config = dict(
    router_logit_norm=2.0,
    norm_eps=1e-06,
    seq_len=256,
)
Below are experts of layer 9 (counted from 0) of a mixture-of-experts language model. Rows are named router (the router's row for the expert), gate (a neuron's input weights, with its number), up (a neuron's input weights, with its number), down (a neuron's output weights, with its number) and show model dimensions 0-255. Each number is 128 + 32 x the weight over its row's rms, rounded and kept within 0 to 255. Numbers have three digits each.
After each expert's rows: "gets" lists some tokens that make up at least twice as much of what it gets as of all text; "comes before" lists some tokens at least twice as common just after its tokens as in all text. This comes from a sample of Wikipedia text that the model never trained on. Tokens count by the router's weight.

# expert 11
router:103166112103096130064101100169110095156140118126160095077098092142159142119108066113094178132158149122139092159130118115137140175140107188133162197127116066048137140185117096144117178167122124070153098136149143154117088198159133131091136138174104176174079128155161135174122171137059102143121137145155159141126105097194216074106145135179113125149061063085126109106119106124099200146095173075142118143122123109119116164133157156093095134176111138209159148095139173079125135102073186102160107086201112165152153143182101121170106135113162149093082125129135149171125093127170115105127106134085154121153148081123152123107108182110110092148158150134093098103172153103149115173138117130119151089177151154177151154154107173138098136121190090157101150156106135116183175108138167
gate1:083127119074149057116185112101135157131105167122108107141062071085122164091073189113166176169093093111081149134106158162148100153161155154138147109173107207138142159105095138075124195185125127119171140106111154151118155134139169147132143111117175165170124130140142101186148165132150142120158155117115158138167117113154091179123181118125156148077152131154089107150169094147105114101166126104119143107128157167172100107202072129045179117102192130163168170111133167120150110169089104143124167110130131148122110158129114151119150130107151124111167142091137124087194183206127112122153143110161150169196155135097129128090139149154114144150149162148196132144092128107130087113148173113059071158165160110018127110121152107121168093116092078156077126169155172183159140121120113
up1:081152124118125140101181111178105148084078071135058095091116120165143134056124176089139164116101112113093117156135111137103140150145102134128106175120114170151124134117128112064164122149125124137118150130143188175146136150182189191123106128075127152152186145163136101128125125137099094126180187137140151118177136185136139151109189157057169172062156112138067180115164148173128090143118122097089192171130111164123075092142093113088193128073165136122202186093135117123122105162177078147161180110120085101125132159138140142157177165141183094102145153083131130073134163193132069139125113105141127183169120163131164141091126152161085155173152102131119142089128153096158139149143125133075131130148124143077113111121107109141092074132134134123094143129195084120223080107094134
down1:130101173152179130102147099128132126057171130136164123067088156059148192131121159124150120150103143151120124077149122141095161081126135064109097097098103168122188137112117111090124141072172105133069167141109104167143133165143095140100115141124065163118095183142088105123122146150129130183106188145157152127195109125121115147124188097088083179153142081092161128147109144097202157160142129124096067114124119158106144136092154111140122124104052078183156146081114122140131113114082124134164115122137121113156125089123115174116133205078102107007182169091115114179144124123167128150170136113084134133081181113125124110111092126079145101156127144183115232121162125123152149155109161093118096152149120146127148141046126133154139103151146125184121107177157134125124091183203114
gate2:108118134115139137138129108187121096128109117100115176122124074104092098137136133107145120151146121127116098161127072120149130121178112124126128162118104087117096183084182160124170101097135074072116128115072133132093189114085086091203156089081146112079172120138103116123100098087150139138081085145132122149162156123138115121119167119097132079079096131149086127096189109151139166176068161161098096119080142092112138153130125123141165142119152124118252140065082103115136115135151168198128143049175159143126133103094125161110139187146080155131140064153184125129195146092145140075122101103112108130109193146118124072131179180161084143119145082177123084122181098092110119183164162159133154103100122163185086085069132151134113136153111139073154129142149160132170101045123174
up2:138118110164154072107136118148089166082170154131099111174139117160162164105111113127142143069143117150095177146119162149135120168126127106146137106051180165089105148144160127119142166095097158171086164155115150142109094136158100136092098166113100150163125099102167135082115109143096139109200200166070156088149097080121130114157054162101113203088132107153140156125141157112127093053193107112149094143184092114158117120158136146129124101134132153158081070144119126124126142119112086111055117159108073141142167121187124124154166102123176117109164190105067075091053159149123105158174151135130153113161108170141140103117128088066160101130082132090154151153049163111169091055124118129129110165181095146103054125138156107123139094127119134186138142120104119055105132201126073
down2:169077102153082148149133180122105099112149181107086153148128174134180150115155117102122141078145088144107153108111145086099071131068135121103139120083171113137114187097120139111167063171165167132114103088144156106122181106094085113156099122118116072078076172093107122080093135103156174183129098122147134141132076149084113124159165109105123126185141136156095146169091114147134129163138182186101116196108159171202148114139160128231137139087141122128096061151095163127127125125152121116189132116082120141099163187138097104083058178142122079179126153130123185153136158154139165069140131116136090098162128167181118146070143105144084166137105137104127116128095177159177138191104089107088111151123175076154138100151099127117120129090134126128074123154098051128109139090060146
gets: " as", " by", " of", " with", " for", " to"
comes before: " the", " a", " his", " an", " well", " \""

# expert 12
router:143159203138124187133124089079135125140107134130114089023111132100131122112156077151111141116119094111130132117127127144142060150189144122112071109172120063071128122120133129098092154164158128108101165146141095134131117116172167113159135119117179103154097158137162139086168136121087131175161140090138154107127127103134086094153129104093182150202201125123136155122077094114139170128075137132093125128114068091091122089170107185118161129157166160109123103130088177163105166069164075191133113148105158138137178134091173123118099124072200137098112107062127108135146135097045084125116111167104160114123051154120084122149103078116154188172148069215096061113086119148127148167105134131137158172171127125111072110096099163114090168166140105083106140100153132158118091149123124
gate1:173168151147123179150121111155057117115129076124118143142189155130104128096162109163119144187114135155136108144168124141107103124127092130104088074100149082160094151176137122182093115194117127183120154108198081100163098146079137145165045088112082180122138140113110130165136162135123104078112141139153152144137086104141159093138046206137110154125069171144159162117140130178141120135196112124110086188102074073088183140115045107141085148127118130133136167134105118169106144179147142061144065105120063138109133143134157056147143179207130134143119125126113133144106140142129130127115113153184110057167165113140136141118166094147154112151190195130161143148140129137172137098121168054147120087155163157110146124090175108149145093151165115111152153153113150171152173073100127
up1:064148096067092086120128123151171162117090120134098105189134149107148187157082122084151146109161046116130139084100099146113097156131111080090169174092075065103109106139144205119101188080167090168151148153121175137122122161102153141110163129153160123121130062135104221081118127127088167137138121100111086140108152069166142192172097151098161142108164088152157087225129081137154125157121151085172147121104137186083116103151147190154150083117126143128093163103129089139167172100157113140123111116157102089136099128096140115084144151142130176127087132109088188072121117128082155073172181062114117161108149090101056126111127156133104146144098090178125147107108131164108123150090133153080145175097116137110101140151157109100119088129112111141171102135047143114149131100124107
down1:126123207130129153124122135132128112205125125142148138132122082170127188104074100141131092108201129085130145122134154156132109204078112127112148157133092155142103130086098089081138128113181129074127064126108187131135156110091117115111150164074182115093169111125152034131124129140156129151122149176198131123105164161147166151154141167122089069144191100125059193151206174125095108145063139110099139137201154137089138154150168088111171182109108119128084105087115121105154141131094106132122169150113139066059150215126096142183154106100134127112137149171120080087105085102119160109143118161078111121086183114102087106134118170139119160118136121100123109056152145107115122119164110165136123136093131135130130122134110124115106101087137167118114133164071155058125180099208164
gate2:147169145144122126122130094089109142107130173136150096112115181138148081155129121095121179096141174121100149133100110123154162107145111113125135163063099130122083138144103124134159086128101068118141102111091064094078189144124161088139118124143103121213105119136148048139135179142136094131144090148121159162105145121124162131093100158156134147099177138115179207117146143087131105142092089138080158132141147181185053131100116071109130103126110174113093138165102107154102084091204104152119170198139162122129160194127146117128160167066135096142133119097159046150155154137166076149146075137150094056116116165171117140224170085110169167158111122113109135203196117158109110139170147160149118125129125116115083134137192151104138121064202145134105137111137094057123162099141109
up2:083184087143134133122145114151164091141125095128042112143086093058139077138122129140150116149139083183162116111097087126143092132124151131118144116101100110153158095129143127066156173133125103124100066079130064109155149150173161115086162086088067144169116191076116126201118135156159135150143101152105163141173112121087130163179124114167120118121146088101120098136127190081141111219115101123100092097144175152122115095092122127108150140148172143135121137131093052132133137161166088191119184177100099089112085141145156106160144084057151112129145140127042065069127122107143152168082141080163132110117126102121089135215176175123148170157140186128119109184053168148104124135146090187125092118158116145101112098139080157164131152120114151114134123140124144100146118142138050
down2:118109085174153061153114108087090124161076152158112076075092152129124155077127097127125107131130155119142132094112176130176178181117139130140155104093152204097126150147135104086103142160074168194124136140136157138124107151096117110104149159128155098122107095165126041140180114134079148157155176106136144114105184148077143168090086185156127107077092126160187096163089192081167131133147146146104116113110178178132103105156149138135129097140082110158124089123123163165120087180119164151146142123049122095199136109122180111116087098116140095080148147059138161084127154147077206155093108107139107099103181136137138119120116159160118090145136090206167159103095144171128111150124120142180104131131101175126210133184123114139090139188140120157100108102101126134189156146196086
gets: "\n", "==", "===", "|---|---|---|---", "====", " follow"
comes before: "-", "|", "\n", "==", "The", "==="

# expert 9
router:133158157168137127072155082162155159172083121129100135110073147167123118094075145095128194136112175107119142147145123100061129194150079199124147168124159133077157142178098115153129132221163171069155093126129139169122182169169156134136109163089121091166128112129154152173089134145074119154125167082119159100151087085144195083086133170180090132173125083127092153162083133116076147141123158104097123112070080102119110147143122152099078108171133102168140146152091126107120124160115204090110116072148108158138107115202144156175124152076137142144167157120138113196103085171182155108088104163102142123127168117120158116168056173136087093114161176115137124119097134140089120181155112099087110106195093102114183127121111143127126139122138085137148188142115171151139151121157180
gate0:107093141113148149162160149126113177070100120089149078137183085126155111089107115129161140135066117108158072166109143151161096069144166134078063099106174142134101105123111168110152142164140161110136161126136124131167149132151127120154075089183079137131163133145132133116118104121115116118113147128138085085108098135089104136155179116159104068086110127125121122190135143130128045145098150164094174081091187150148090139105141139073114080166105117081137141075101160196203171107126141114159120110110125067100116157183129129146092185115156146068117150198131094173158137098101179127135123184061126110201142066203127153111149167087192184095142098147135157127108159146103119169116156141115142076113152112124174112145091117218148093105113140127127108096145036120130125145122172
up0:144136140107164129124153102169126198123140187135096088155083159205182092062181111106143147122138124124107123110147115132133143139165145112108200125188156130102163172110182188123105081112125177114154149152141095101129168100083089132127130191143130113157203176134171093139120130095132185139084167105084111107084117140099102151128130153085140175118132162122115117089144192169118069057157120159131105100039125121151097113212156186137169153031089082128114142076188161097187071153148184159132097133127128119125137119117123131160125138131136111160166176126139137091105172131103140126094134143102136096095166141158151099075125110095142129141116106133143169137188124060166106106094080097136137166112126111081106134076168147122108111185086144139080190128130126170089140147145126
down0:060122126145085095090133143095148122071120097132120124057131103154147095114104097124153139096132142085154165057142116094106157091155106107058174137110149175170102088093158091130152127177163155125135124133116146113085150125126160137174181129102117151150095163126145136090130134178147063121158123106141107101142139131108091091080072141119107179123087069135153163177122146122078125126162116130139095094178104144194102126120195189111117108101123156073203144110139165135109104109125111167144090047140158121125089192183116119068141142091096121157131186125082115123167099121181170114111082100124112155071123129110078121081108138209118079126091110099118142176162162149141141131091157085148151133170158022183176089166108136116112110138112170125045121153157155105155147105150113
gate1:110113129138094122094159187107068098137085172076163107138123167125140154157164198145157167162139172125145119128164161167102139115099152125176148151145074097143075148120063055099117115120162160111146117145154172127165116123148121136117094122160178146074114136099144143116106125154132130095205121121132160159159126158084143150046086134076123119148111090096099151174179127175136133137090122105157117181110164123100079154179125102027157075102157148166141120121146120175162154081125091148143139091164151176173168111152090125050110175102106151133073141162148083090189093182138176187131127132188153112136118133137125143132144117140150151117190156058081172142198060163125156159138113111135118140156063131143178120132158126091145093133145128135083086076113102178118111111113162
up1:136151174153128123109094114120141158140177119159146137158124113110155130084082150138105119129172140116127200152087088113130100119125097142083130146117134094116157067102223181199136123113079085136076058099127080142126108096097124139086165095137094143117157129178126118140071125109133120139061133170150142155107208132163108138162174173127120075117134153144157098127160152085127146133153131176077143138108075134172154135097135119195095202172093081071211118158121129103106134160181191120135141155070152085104087132101123132162138107142170123136129168107075148184122160094122069076102060113098074131162133111133099176167129144126107116136139078141181093166084197088117093117128152130092145085109129159139140088137092124161115162155125127135155136177113146059095072101141071
down1:139141145198104151149090173115176125135137078154156120149132169162092113147172109069078117124096120173139114174126153106084101048146176126142118122198135081108151131183160087074130113149087175130123094131137091132179094110064179150175087097132112141095103147163177128147184155151087128128156091129146122152083073180158078142109098103139130156102159127084061103111146089125185187133135182128159124107153104184077119106105141168146166119157124092209161101162083131069094097145150137111164116161051159114094158106135117177167129119181156111106112124133082114077148116048119126128121134138083127126154108161151121143110060091115102124169125094134179111095159149100088164097108093105163098165112101094180169128143093134143118124144123173154145172188159122060101148103108134
gets: " in", " on", " at", " from", " In", " of"
comes before: " the", " ", " a", " his", " this", " its"

# expert 34
router:121123131086144165094115128130135095140101200078132114069169142077145114092128145096152151159130189209163154112137109100159071125145140106130125141167133100144131153180158146154103144124155117109118122099164150183062084064140125080133131172175208089177170170169154041084125096134077166143122117159110142138138093131140139127121119177109171166061140117161117133134078144136038151109061165144145075109105188133131127092155092128079123104117119075087146081146128191126143110167074131171088128154160131104107136152112175164107154118186131123100099090111080141139193119117083145125151134158115156065178135161180089122070147177108109118100077099130067120093107147118082086150152151104141121161110159141135128203110137120130116143171104135117086140170127091182163155149119119
gate12:131103154166107180133104096150102150159080141054132160139160166124149101121131155109092138171141115095148151097112090089074085150137114143116154123087082158135097143164129119098091065096144149047115117155124083150087143226126118081104109093138142118107121121082164104129112100106143079120076147131074116148146152123092164151145136095130145117111113114140154127154154211091115135086125169135134156113112154127157118147148119095164132112125176153123106169149142154117107101124174125130153131062072051145206155146129143107099113176110104099137083174069108091125116087099110111106089131112086136163099162168117148097130119085116196130072117148118094129153110000146114100122145093188105195152134099088127094136094128069177127114211131127110132122169103107107105123169187080
up12:142146072131138109100115135163125106112170112186166158159116147047112138188093116164161190178107131147159104102128111114131121165172177171144105146095084139146129172196146081186138126205094126163163112109128141113160128115117169170105126143124045144120137163141098164125137164116116139190155160115135156033082138074109114018096067110112141146112108118124173127155122168065132221170160146106154078163110164155167136165141122083117111107109141116126121151066148148145101102120131142116123127091140187111107078125165110189082143140074100159067129151105067127099086167072134111109195152088135129072109159118152089121141154116105069154138101129123090141131071141087143130041078157134152097124161123136123127094130154174138143105140125145117130133116109096103128158115108116
down12:097130111137162128129122133130131114121182125087200102181114103088144096121071110204170128138146081083156116154136141126151162162102136134178168092084128142111168092160118180088098101091138099144166163184117150155163157177099123096114189157084128126095135111155111225111163096123111089135149101134074097099099145108115139172141138124137103184129094116182175128187126106122167057131049117147149147134158138084229056140124126192156162146051132112139110092159169153171111096085146174156140145137115138166162096124137089143078162107135185136140116067112166128098137064105144079119149143159096069137127164177104157163133093086137144118116153170153145146112128095153159133119121113150177138134150136143145103177153096067074188177134173148155168104131128126158150083109109124
gate13:140121126110118108109082176093137162150173120140050125118118112093154132122143161123145111119144063076170105131127162168107131132187109104118133137203159186122123173093070150060132118156151079026128144157130194120148127086159082078166113116189117124161106109116080135186129171160178149132150161136181164116100153126168189146104140125108132104156126107125120127154073068107118089172114092181125129136139110071194127148099108103087118139111093132140121169112068137169133116186109139150106121130186145122105089098104118167127137116086116099146100141148138139187110081154179070167162108045125114116153147166070114140103158192152124100166167125181174076069129144102093095090160054111116175119124097127169111119130135094152122115113091123157057108126147099192145110118132124
up13:096127126151118177203150131125205121142140155159143108163105145121132151163151057151119156128119168163075170136166143123091153114148129135146141174132121132193163107128126128106125138169131216108130165100075109138173115139110120168147084108110105184145181103030166121170124168155101090115107092142220109183110119139148155081168111153137130109116129144131156119125131148144136131149160229147146121116177155183099166131101129140161144138166089152088182158163189174116156186125110160120125124096168145159137115159120130108078053113087132151130082198170142168105102173060110184116099117109172111138162141083155098078182129080142162057092136126105080113147087088156116143156131126099121163143116143079137121127138129097079138122096138152138093048105053109114121141129150150
down13:112095105079107097117109101147089137152111088103141115156034117136139147142157101087141116174107131121163138150187177123171132170143030090118187151145144100064125074101132160146157143133136121109121109181113075123184106196114147115095090106166165101165132082076096093105104152066152146163151084114121121212146124165203143133147169140160148071080188109098095121088150091142126174157120063144082146114111101190140145122123141153083102111136067121140149084118071150169131123107144090092095120051089117125141137149104108120135093096079124120115118083112088159204104121122101140132104105108091162100113094093130116121119101094118154087163171132154147151101170152165157113100117116115103133097060135088110135060059186148153105115125132141111082154123160100170072104119111089
gets: ".", ").", "\".", ".\"", "==", "==="
comes before: "\n", " The", " In", " He", " It", " This"

# expert 84
router:182134133151152133153150094164141131097153138090131162138084107103090100073112167137091167158123133139090140129140062118141156202167093166127111129073162159134135142108079167124139070132178187120161103156133111122156109155123095137067114143101125122224138080086151189155128176139113125111105167150116139094119160100124183078099111126161067090107161102136147122178102147110168187149090111109128105139082152172133147169130076154111094156153170112122191129192100109109168104145113204066116096073165141124093130090158153092133112204109124147148127111163158110152116114164123124162114138109114140129172161163042202127120182171120086131150161164084087157150147096154077157097106115141163149107082133102140194102100077142118149085119158095157123150162103155128064170076169129
gate0:118161144093104125110221153141096135118156178129063113110091080139130143095099111147170094151105106156090065129085151160108117079121154162147104163189097150128141167135117120084117029180154155101150130130160140153111136114111132118203110117173156151124106177139116079135144178134115044126164139168107138085132205116110115132167158053107123148135161155159110137104087139159092115136111142120063122095119118179186172166071142122089122058096124059160143131151141127139073102114101103173160183180130088133129138184170151127088122154123143195126191100122222178098113109130132106110125090161111173113115147126108161138116145114113103086118121139159176135129083097121064124144137118202125093165152136130175093125132095099113120103063159101072102134129171143124079129114128125
up0:159103115147130120118113069121135112182129123078218160144147152100142116153128107119106107110190107108105161183158116082168175169153140158133119112087178171140124113130143073151122156078152090175121080157089173080153119108160099144112183122101128161137146125128111188124107086190204201141125119075102136137140067128102124096139106206165134153106120097111136066174145131093122167126138128154124135127102134092107129096137138136104093156168159146126137142107106117186157099173137118090081041114097188112126112066103097129167152111132100079164051141088052153171162129135127116169100200148177066144122107121160108121156086156135091115124088078090095148122181161147181114146127144102143159120094117130115183129175210113138175146124131139153168069136127127141134098179113099
down0:109141050123124101089158134151133094119167172163100094111157097110163123121115098098116159151117124075122137150131131107145135076084133164096109108169105152132174080107152103161167141084161112135102109135161094076117068095110112157095187177110152129136113167140070111138183105116139101151150043175126164170089165136175130096064153111133164088157199155143143115112061082154119167123166161181141083098146069123124135135173130148150117112139104143100144139149102126147134132105097124165111088120109157185135147157126087110087189154104211149165059108096185168084140123153137090144096145149143157133137119115139112136128096028133098147165113089199163159053109120165189145064184152086114182107083131120107182105129098094100124127089144121177182113104134146116120143070134153
gate1:121126126130123073093189139115126139040167164170101105153079140115070120113112052105149173134101106057133110110181126192065138131078179027134061121116139152118129129086126131113163112094154147103135114162136074151110136193148098104188135131152114150118152164125103127120133149156107120162146181112147102116175139151154060130164127186144102160166145166178097110213113107116116111093165130139120096155171066099159125191128124137114158137176106094154134187119106165144094112164149125130100119156095160109099108099122127089168133151115173139116168155125102099099145118151088126123087156132118188141094123103151116206172139149119113100083162153160126101099101134145188089067131087103182168095115178083168072124142062126119091132113166167176156147113136080091177109143134115
up1:120155112143095107091204168096105111045111184181090140183026132141101141114108110123166145128137075082141098104162107191111114138091172046129074119078146136106105149113158143104148116099150126099153140161161079134106109148169118088172158115187098136125151190141165158131160145160145092176135148119174093120173181142181081095131128168092125139137149193207094112179166122136122104123163131133133127147172092093166086138160135115128158095128111111170150168067108202127114105121166164145090107139127110092166109086130130125194096127095175111115167153149103110121157102142096161106111124144147165115115163109120130206159123136108152107085152121154113133105101147126158075079128079110181149100140167090160072088095070168116103125143149161195127171100096121090165160162104117
down1:162144135116130146136029153133142156162181141147132093119149089040169157093196119110184127141110156103114127124154093142126141107146108165117110104156130166120192086065106144129167132188176113122173157188126101131154130139093124174147153082123124118159103136081132152138143148128127169050104128160157082128090102055156141100095152146115065131162118138145186088090126149155169128089130071099154166113123183136098095118089118162138170105123152078174105105108084097141167102140176182106113153055151136119116138165143144170194103134163123119151114143166137159117120120140181134108103114133158130150169206124156180129071083092102125124142073183098151111093085176108078135088106141161112109149136028163127143176050142092119101101124122144092126118092087134072120099159113122
gets: " st", " St", " for", "st", "St", " in"
comes before: " the", " ", " his", "orm", " a", "ars"

# expert 81
router:060138121195132105139076168101127161135132102074109167125115173144097080021067098137113097130097140089125135094122162153118131128134165143113132167153175147222124168126128166146131112109111099103124129120066105049131090096169134085122170131149126064063155109169125178111127077162127117203114147155101104139110066130155118167143125153166144180140136058149143156120137144141165150071087077155107108123115119178105082162144154169142119170111116111169134156138145088147162180083120110168162166130081080118171122163078146114121164131166073161131103112159143102116111115107126100138061170089133062120132100107142157095110110153156167070158123140126086148181163155110121126101108177119183101065125090115086082142163134121191107120086112135104116131162078133078167132126118167
gate0:107156105098143115136158135127096092095158150102087163080153071131109142084120053123125159117190112135110124097165181115138150111087098150121090147086130176155085173129157079095072179205155112109107101106196157062131143158160089159109137093103064095178112132147109102160146133091187092108137123147138118156136176099133142151092158155121139177136150103115121167103139177148106142113106143169090120169117153100196080119105162097139135133144124152104084110154141146108129128086131134106130106107109159126141111157102123124156103174102192153125032115143100170147157160133209147113188152098128130179163102083137159118203166133089102158107154101096089145119104140135095136054129139196127155132159107163068135125090149135051129169046124102205157178117117177138110113099128083
up0:081090148088097097131110094143142149148203114151168141142114091141148126106103102131119112149155092090169102075132195119143096138161094139136212167199072174095140165106084145109047126170142120034088097137176152107134134104123161135141205122172110158111105183137100177157140122075121132165131161130152125149135112032159158130097158171110178112135117136105106086095095176157116145157117178123149126105087125097157159132161154166167153181079125122198033193179112147111097125137101137160111098169104104108087128136092142133128159131123124156119114094104078089117149122135141148121081105127097091116088157165142152154143098111115115109167073150085132167147139169086100099136068138132095163100130132148142121080158077092179135124051108109138182127117122128133146107108055114
down0:157122108157141115134134129110165174140167126127198116094114160106144079099179135135128127124116093118136119164187150086165118107131168151082183122181127131160154170125137110161205182105138144181141127115137086094119127059149064060156172142130146170112159167183211166090223143098147172084087143121104160117091126125150202139119097217083121087134124105119106073120155142101087165119104135129121165160085176129065152166056137107099112143148128148163132100146107165156139073149202121138144159117113099113109109159110143155149142109094123154104151132122130136182141125112106082169126144159100167061146121122086149130137093148106077146129124100112184138156159050131092120121056067098110131115120136146106121102148087119139144065138069133111185114093125139159126056130166107
gate1:112160150111083162121124114139102200151158193123093105183154120143117081158158114094118157102110121098163172131148129117164188144094061131120149107114089123158117070125148142105034125108138115126182099089145112125155106129144092107170088131138135153101092092118122140155096183174077110172123046134171102159165091151102164124134157106134120164127155150114146144119131136084153088204117139140169149102111135143142136121152190104106146125145161138156123158117121158080142091138116061143091135113123182124129160152135138106157115071142088119107115044154172115073152131110123173111117136101128193045107123142104080115057151143108181098090123181111160122111189093082152196083076168095144146173122172146134121142108097166162154073110193162161145072107095119118196157140062096
up1:172094129155098136211138171109064166143064070130125153110071146096128165171090162144112105140127207167090105149150215105074121135149168100184132123104114102111129165202174140152162182133126198139120167102128082112086119115099121125159145138110111127108108101142161165083180130127145166126134159151107150145142129158144139131163106116121092091142119138107108141163091139157130134067157107147118108148124116166089119162122033169115092165130175099104130122140123138113143164219164183124206140144144109116094129156117111174125184160118137122115185130179092127129112184141152132158130146127111144168112144075103164161126137040132097159130106172069102090125108136100107068161119141139160164101119154123099100111097093066078163178142161115155174113200080143120148185103154144
down1:152125138136118176139173153177159157107118110091120096145179148105134115131158107166133206198137089088178154154112191143110109132126112100177107123142153161074091113094137136104086187120118153114124133078137115127124102070068057170181141157145097131035169148103099112129142099094079121166181113131171074111160149146138071144116114152118100129123106145078119158108143076108060121148113172111158119133190135085134086160123115146097135147135128107147134133057114146126071101140065153136187139163121112067054084128079141097123098144165163179153134062113086127136104141125146121114116171153154141095178130125171170126115119074138132124088089177140080099121183073145136094157180125139121132077167130174086163126108102083158118137161109159170115100212094164063152141128138138
gets: "ak", "j", "g", " Y", "ik", "ig"
comes before: "i", "u", "a", "o", "an", "k"

# expert 69
router:201113127179123133129129151128109123133112132120129155183132156101111142153130058073157126141123157109136162162155117154131063118143150195152167122109165105130143154085139095086127073117049125150160097122171099157096114133141116098181079132155080136097167105150150171119101095141126106101092134135185094076130125086092103170204151169097176104137108107119099067160158113146108155160155121116110107102114069142098155197081195127113083127117140103133170147079097197128139146105126108130130106140076113067175134180067143104198107137095175109163199173149121139111169112198161153140136158110127127160184094182168122145135088088150141043118158079156136094161067165130090145108148116143118093134125092087099138157171096187112105107146107076133090137093128053146121115133147134
gate0:124120068149105120133047115070138132157066157143119120113104113159131097143081159158131055122092123076137111162106120079155109093088106136133141177109142133131112128080159135169087153059124127140119121135093148090082101135133157139159126109088126139126160147139178081135164137130182110130095104078093178125155121116151087103128149182084151115054095140121152114139136148092153222113115128123127086163128137022092062121172103158101184139125160103083152113150144124143090151149142140176118115157162134117104196165058181074131156125113146123112138112130108102061096112082127164168113181133113144223115150137136134130136164138121123148169113138136151166134174117189120058140094173103126132103208153219127076144116128132141119155153110202131134152113175128146120110074068127
up0:109117103120107144120198081164152160086118137090113104192107109120153142143080165085176114186043137132162121130133111134167126117073130127153143146112200049082112062149123116106127119038137080130151188106128105185156131130163170148149152120135114105148117104146099139173094161132151197088125132144107126130146132136068114110187160095050103166076130124138138131076173156163154137139143112062106088084103145066140112136151138159120127087178123103116106136133109128082150151151112077095094159142162182188082104142087175112127101179160120103104141148135087113121103129079063139142132144068121145155086077152204174104148132138094123119100105090134109148133129138138080176160161120110112129140110141173180152184098129113130143064128141136137095164133187141180079092063149153
down0:135140120127178083133103161178157159095141124176149172147162160153104134108094112144164114168159051192159067152085177188139119150094116131083169089183140161142112106173189122129146137100185036139145121154131172135126119140121135142111210142147078094115141166057095069095126123139191183125164164092132122130061157107094138132134072106108167112074165130083058238100172126116084117167190169105098101140156126143120161150069121133124133136124128109126133147165140156170157133086091146130072147161128121087135195128115155152115146140094142171076143148140165114115184131112173114114102152150133108108160151150109132141128071120122120151085134068105137148199103175094108137152110152175100167107093130133135147120101152182136092126115121110120104121147115113171066159135082117
gate1:164127143139152097175088091142110090113124140093148112085088130157097130094088135155087216116162174145172184131149121124059119119098062098110174099131097113103180120138120063175106068111134112100183174149102114124163137130112037138163150146066121149101135081134155099087059130135164133134125130133093107110138119127105118130114115157119135046148123110108134130149117105036175180101145090103122152092158088072114139187103092129157188164157187168124153143116107115123155082144133109181104143136106193134081178106116156119116124145151123150112086126052194125111118121132094125119097114170132177074094066164087116109086098145141134113117117213118146089164054130133110085114105122116145146150158118178165101183161190138172133115121162135147176112114143101130122096116179113
up1:086155103193135117176161165112101153137151112095097105143079182161075088150074133110137153135174078114148132110216111145126149150152088166119131153075124139140123108137118144111134107164148168110160127072142147104174047108124114155146153174132158109172090129093148100153104110166110139095149133143085172104102115179155149159124132118113143144077105132140154088152136100141112120096132184158139159126083091113152122128094129103118070146090148108179129125112194073143155094079101193151159166081123097142112088129128180133190114127146120185176077077135087094161103058143121139110091137132135157205173114099095169138101143134089140160119151110075180101137171084162127108128206153164104144138132019141064194141109131071171160110137103105092160154120194165115127136140101099
down1:119126138212093162100097126174150119120195073114077159098125160140082099083176107160157092154160168091103059113136125128123143168131120116143086171148159146162173171115056145089141083127151154091110104075130132136130100101139138144089111126133130126153148100125155148098188096106088105144133175134129155119168200140141156106079135202123106081154103088138094121146166108118101140171167139089049145193133119084113077118171120135103102083146106172117169144086115094129095140115171149145129173106105119171148090100096121157186122170137104134106126080112163128135121129119092135035060171093101131192136114111171139174115110150145116107143102155100133138125210112154099103078152062116158124119130143161125150178157153167148199140114118165147139071103090091042136082126165107
gets: "ang", "id", "ed", "g", "ict", " along"
comes before: " with", "ed", "ing", " by", " to", "ers"